Experts of a small language model: width 384.
Below are experts of layer 2 (counted from 0) of a mixture-of-experts language model. Rows are named router (the router's row for the expert), gate (a neuron's input weights, with its number), up (a neuron's input weights, with its number), down (a neuron's output weights, with its number) and show model dimensions 256-383. Each number is 200 + 40 x the weight over its row's rms, rounded and kept within 0 to 999.
After each expert's rows: "mostly gets" lists some tokens that are sent to it at least half of the time. This comes from a sample of Wikipedia text that the model never trained on.

# expert 3
router,239,92,197,285,216,160,139,266,211,183,281,179,191,174,200,152,243,226,113,190,227,150,237,228,167,248,158,155,222,227,216,208,172,199,125,169,162,158,207,228,78,246,186,146,225,182,281,180,243,217,123,174,194,173,231,167,197,176,208,169,247,250,182,230,205,143,198,224,178,209,199,183,207,185,153,162,160,175,186,188,268,215,203,248,272,168,211,230,144,207,235,179,192,270,211,196,188,217,211,229,196,178,167,237,202,183,160,188,287,187,126,210,250,200,178,249,228,178,188,214,258,239,232,168,223,189,121,147
gate0,214,135,191,142,224,211,230,252,197,220,174,241,258,139,160,226,225,199,215,187,194,90,204,168,145,190,243,249,161,223,202,235,225,194,207,293,242,212,205,259,256,180,143,187,195,208,239,155,208,127,183,192,199,167,285,200,202,153,195,302,163,189,167,98,166,137,214,136,216,161,207,181,200,165,189,156,204,193,202,208,172,234,202,228,158,235,177,184,226,230,253,219,253,157,232,263,148,217,230,148,119,176,202,177,234,212,233,215,238,137,177,237,227,217,210,200,145,232,272,161,171,169,203,125,210,192,163,261
up0,200,184,168,145,203,220,170,243,169,258,253,145,253,217,107,195,160,137,221,210,233,59,191,164,177,202,166,173,165,243,167,139,194,225,229,181,218,271,229,216,197,248,252,241,172,218,189,197,183,265,189,172,241,205,172,198,203,182,217,201,253,237,194,194,197,132,245,225,109,282,212,186,167,266,237,224,226,262,262,213,187,250,250,124,189,304,172,246,196,249,190,152,157,197,268,204,219,256,210,200,141,249,191,270,262,148,234,158,198,218,308,137,125,145,222,222,193,168,224,209,227,273,178,252,249,150,214,237
down0,154,155,203,189,233,207,211,218,225,168,208,222,198,170,220,265,107,279,197,205,174,200,184,164,227,230,168,268,239,216,193,191,207,184,254,262,152,172,266,211,246,224,221,203,151,237,191,242,177,282,231,191,206,196,202,213,247,209,159,189,200,117,159,201,164,191,149,218,166,224,181,252,142,274,197,251,174,185,141,222,204,271,147,252,204,284,133,240,115,171,146,178,208,230,276,279,216,140,227,215,266,198,186,142,158,311,174,269,198,208,194,247,207,279,209,147,218,141,214,192,227,180,98,196,212,225,155,235
mostly gets: " other", " most", " small", "able", " local", " third"

# expert 8
router,216,179,291,204,241,189,128,241,213,148,175,199,174,226,172,195,153,220,200,183,214,203,200,246,219,257,219,105,186,200,170,206,119,221,194,169,194,191,237,187,161,269,137,163,180,156,248,238,236,204,149,213,157,149,179,196,196,147,200,200,238,198,189,309,194,252,199,219,195,173,261,204,115,243,211,190,100,233,240,251,222,182,177,221,213,155,193,175,191,222,252,216,209,257,188,170,178,205,215,270,218,152,121,223,203,138,131,258,236,270,126,254,266,246,210,207,278,197,177,162,218,261,264,222,213,172,181,194
gate0,218,166,179,241,169,240,175,228,187,151,178,173,190,232,196,193,214,248,213,230,263,156,211,222,210,200,145,130,199,222,216,155,234,157,160,151,189,178,259,237,226,209,222,171,204,250,168,188,283,221,244,256,224,207,217,221,185,243,156,228,307,264,278,191,201,227,185,247,225,216,217,259,186,219,200,176,166,190,190,190,220,275,209,237,150,209,195,187,158,180,209,174,305,182,276,206,248,230,222,176,187,160,177,245,124,196,194,199,188,139,146,186,164,152,239,164,151,166,164,207,231,213,168,128,194,166,236,206
up0,168,218,203,203,202,157,162,215,130,226,216,137,168,237,205,248,198,265,202,180,159,248,241,179,225,189,246,261,264,184,254,192,199,225,140,202,206,142,184,221,131,184,147,234,198,210,187,155,247,211,127,245,190,214,253,166,224,277,226,132,230,226,267,164,190,136,130,181,147,275,219,169,210,182,170,246,179,260,245,203,183,239,158,194,191,245,206,205,233,164,208,208,99,192,204,155,213,190,212,300,226,229,196,217,224,198,178,223,214,249,198,184,89,177,227,240,148,175,242,229,212,192,157,224,242,160,121,209
down0,237,66,302,245,172,269,179,233,311,162,228,151,186,202,182,253,215,237,154,182,184,196,214,236,227,137,255,268,213,200,162,184,167,181,242,193,175,232,180,206,186,164,208,209,195,265,180,201,224,211,115,238,195,200,247,246,193,163,236,197,209,134,176,169,226,200,218,238,248,168,170,223,257,176,165,203,250,235,171,198,164,268,267,132,174,205,222,244,213,102,182,204,223,193,218,154,174,193,190,261,212,182,254,205,230,195,141,145,273,151,105,228,233,297,177,242,228,255,231,225,201,161,192,240,248,150,247,174
mostly gets: " ", " there", " it", "  ", " father", " ±%"

# expert 0
router,228,268,277,225,311,240,177,201,165,179,242,134,238,255,195,240,256,211,189,229,215,191,222,242,202,222,194,139,176,270,199,164,159,173,233,199,231,218,223,258,216,232,187,195,200,210,249,208,279,172,148,154,174,235,188,228,216,207,165,205,231,215,167,173,239,290,265,119,207,178,270,157,172,216,192,201,259,187,214,220,261,172,228,206,134,183,208,175,163,218,225,235,244,206,218,221,223,226,155,245,212,198,163,179,193,175,216,206,272,238,197,217,238,207,209,232,223,120,191,209,199,286,273,198,292,165,182,183
gate0,219,167,158,254,130,158,216,224,183,157,245,235,134,242,231,255,235,183,229,144,223,181,219,160,262,208,171,269,175,150,139,246,210,162,203,151,233,162,183,151,120,174,173,142,157,220,218,170,196,179,203,259,132,201,228,142,179,164,188,168,170,106,224,161,210,221,209,248,172,167,230,240,226,208,155,95,251,196,142,184,192,202,223,175,148,202,273,240,159,215,264,182,235,225,216,120,132,175,163,210,125,214,183,230,144,194,211,231,276,240,187,192,178,227,122,195,178,190,224,184,143,132,197,159,223,231,229,169
up0,187,214,172,249,158,197,209,213,242,206,182,212,164,164,184,194,258,226,223,222,218,227,224,165,177,209,243,216,167,251,257,205,227,170,157,164,156,215,179,234,225,175,231,195,186,187,203,247,162,195,224,230,246,231,172,244,169,198,222,210,270,223,177,173,264,186,224,132,156,291,78,181,159,179,170,177,218,243,207,186,262,239,179,246,156,218,212,180,243,169,207,192,244,191,254,165,277,167,173,168,305,193,236,149,217,170,220,203,175,169,134,157,204,225,205,191,261,184,263,210,247,170,237,130,199,158,162,259
down0,151,196,179,218,201,189,180,196,233,212,219,209,190,178,164,162,276,182,296,168,185,162,210,243,233,222,254,239,186,211,111,245,263,135,156,200,208,205,212,203,188,224,150,193,214,228,209,270,220,149,132,241,251,211,234,300,137,209,201,174,206,201,189,221,152,181,181,173,233,267,182,240,120,184,234,165,213,189,207,172,205,292,150,281,206,158,185,200,155,197,202,203,213,275,250,181,200,165,240,234,261,192,213,184,182,159,216,191,207,184,169,247,214,183,208,112,320,148,175,245,170,145,178,139,238,149,228,201
mostly gets: " of", " is", " was", ":", " were", " are"

# expert 11
router,254,119,251,242,256,233,174,222,188,163,186,153,189,232,212,210,301,167,174,182,291,201,193,178,180,250,120,160,199,176,146,217,174,151,134,201,243,190,211,251,177,264,161,165,166,169,230,210,279,169,193,221,125,200,218,160,239,174,240,178,200,188,237,281,194,201,302,138,208,187,257,249,194,150,183,172,190,211,215,162,223,218,232,276,214,201,181,249,240,201,218,293,188,243,213,165,189,254,191,221,152,207,146,162,191,195,202,182,237,265,172,212,258,217,199,207,228,157,165,185,230,262,208,228,247,221,182,223
gate0,224,181,163,250,213,194,207,210,220,178,213,226,194,244,206,268,210,226,184,210,241,175,202,215,262,240,272,157,253,240,193,171,156,264,229,251,172,164,162,198,133,201,140,136,247,225,175,257,198,196,248,188,240,161,189,196,255,159,144,251,163,156,109,190,134,135,207,166,218,219,190,132,239,242,204,214,231,216,141,243,230,173,154,199,220,295,173,265,251,177,212,229,195,141,191,236,164,206,188,162,159,226,166,129,226,171,245,208,200,238,205,212,160,203,248,202,179,169,198,201,158,214,279,235,212,172,241,162
up0,228,175,196,161,235,170,245,228,220,293,207,242,156,183,233,214,169,182,182,278,215,173,229,106,72,207,262,185,176,166,219,200,150,192,158,213,202,256,168,232,252,202,200,181,216,161,154,225,220,179,223,186,161,200,260,153,147,121,217,136,247,180,220,232,179,209,157,193,234,187,170,186,199,254,257,139,231,182,290,224,201,216,144,196,166,202,182,203,272,228,192,208,205,208,242,134,98,277,181,147,225,282,205,263,69,213,235,177,199,269,172,157,228,225,125,176,189,170,228,141,244,170,201,229,219,222,286,197
down0,200,183,197,200,209,237,247,229,224,206,172,201,119,235,180,172,206,228,177,232,181,186,264,217,197,219,201,226,210,216,252,238,96,222,185,152,127,280,218,286,236,235,225,187,215,170,153,253,220,235,198,207,192,203,201,204,238,193,203,157,237,158,186,114,252,196,152,202,177,198,137,182,227,258,227,146,145,153,282,190,245,132,132,214,152,174,209,190,86,184,227,186,215,231,171,244,157,236,241,157,194,160,284,267,108,170,189,207,213,222,210,187,230,220,198,182,167,240,197,159,260,170,207,144,225,153,286,154
mostly gets: " well", " does", " because", " far", " eight", " died"

# expert 14
router,253,161,298,233,277,203,189,249,185,178,235,152,151,201,210,163,135,207,191,208,235,189,260,177,210,246,183,175,213,218,164,182,133,174,210,242,186,204,259,222,155,305,195,164,208,167,236,204,298,201,183,268,153,167,240,180,202,188,223,181,264,198,203,213,235,155,219,186,217,197,250,196,287,155,184,207,194,261,181,190,253,189,186,212,180,154,202,178,181,231,191,184,193,213,248,163,261,199,226,248,219,203,120,195,187,158,196,166,254,258,165,199,242,227,197,243,236,118,176,200,183,312,264,210,236,187,218,194
gate0,215,181,169,213,151,196,179,204,137,252,204,165,163,199,210,161,224,171,237,191,169,163,223,121,220,257,242,201,231,223,198,243,223,77,165,155,172,137,229,167,218,190,217,182,102,185,250,196,224,209,163,209,152,227,182,183,169,122,185,180,211,129,233,220,254,154,225,233,240,259,129,136,140,219,196,180,79,187,191,206,268,173,161,232,237,195,230,149,218,200,241,171,186,191,231,205,301,185,127,192,219,233,134,161,138,230,180,235,295,268,157,201,157,203,154,218,217,92,281,209,206,177,234,207,183,205,213,199
up0,201,241,209,158,303,155,200,161,230,268,194,134,265,250,157,153,230,154,189,214,179,187,165,225,119,143,150,144,248,270,245,162,188,224,143,199,161,187,148,223,216,191,158,178,256,201,218,226,276,231,139,283,256,150,209,196,248,211,220,155,198,160,237,236,150,195,261,158,168,172,219,223,238,228,184,158,187,247,131,209,242,216,159,195,158,266,172,110,141,188,266,184,284,123,124,238,202,230,267,163,163,157,77,193,135,250,232,162,231,195,261,197,207,308,171,226,207,228,215,200,233,265,223,211,162,188,169,143
down0,183,149,209,221,167,159,207,179,163,181,101,131,254,202,209,201,211,185,217,229,119,263,202,125,177,169,236,179,210,243,137,216,200,174,127,179,213,211,220,209,200,175,240,171,230,251,170,188,228,217,219,208,205,238,151,189,239,203,243,183,165,251,190,129,191,191,152,244,223,169,240,212,191,264,70,223,151,215,191,227,213,191,180,211,158,212,182,254,192,231,189,210,301,257,223,125,215,169,157,160,240,192,159,133,140,261,167,153,190,210,171,167,177,193,181,224,232,157,192,199,159,165,137,189,216,179,167,238
mostly gets: "-", " a", " an", " that", " new", " who"

# expert 5
router,266,172,238,221,263,248,163,235,167,226,196,168,225,247,210,209,187,149,220,192,262,149,244,167,186,214,217,203,202,165,227,203,206,169,245,245,211,279,204,208,177,202,229,141,218,180,189,171,210,211,204,176,174,192,236,142,244,148,188,181,192,217,140,289,176,250,248,192,200,158,250,229,182,147,241,117,166,199,160,215,174,214,230,227,216,148,223,238,137,231,231,174,134,123,141,236,199,248,220,228,187,241,132,147,197,156,191,200,223,293,262,209,200,213,138,192,136,76,186,136,227,249,242,224,228,200,250,198
gate0,142,186,151,259,192,196,181,252,194,255,127,168,202,121,154,182,159,155,195,155,190,151,221,145,230,200,232,194,185,193,227,245,254,137,237,166,213,191,193,185,174,152,230,215,236,172,195,128,205,220,254,238,201,211,216,218,197,160,111,166,161,187,237,213,185,200,266,231,233,195,164,307,97,138,211,169,154,170,203,283,211,165,145,238,184,137,207,194,186,245,193,170,130,110,227,185,267,259,202,186,125,290,220,98,193,177,277,255,218,229,251,220,157,142,187,224,211,121,214,149,204,177,159,222,94,177,241,193
up0,234,213,200,208,241,167,152,160,202,200,155,137,244,181,256,234,219,172,221,237,163,256,164,209,88,136,153,243,192,237,231,141,232,129,147,234,164,168,218,170,205,226,157,258,212,247,179,180,191,207,202,165,196,158,195,208,213,197,243,202,288,178,252,168,200,202,195,153,199,203,185,156,229,211,148,216,259,195,207,149,223,112,204,181,202,158,173,245,243,193,254,283,256,212,205,194,189,203,169,221,258,218,229,214,237,185,210,184,182,201,171,162,258,207,202,238,247,222,165,250,239,160,201,193,181,143,269,172
down0,216,152,163,230,156,173,222,270,227,194,242,201,246,190,156,150,179,273,203,156,169,139,209,211,260,236,196,168,229,254,203,229,202,206,190,163,222,202,182,225,172,167,140,203,192,222,210,223,189,194,243,282,193,233,235,222,165,188,113,209,154,228,130,184,222,164,193,241,161,193,185,237,137,172,231,200,175,187,290,189,203,248,188,174,218,165,226,197,200,257,157,167,106,191,196,163,208,207,195,195,152,191,223,220,184,246,175,224,190,232,187,214,121,211,164,163,143,157,243,170,211,229,152,254,159,249,232,230
mostly gets: " had", " where", " after", " has", " made", " during"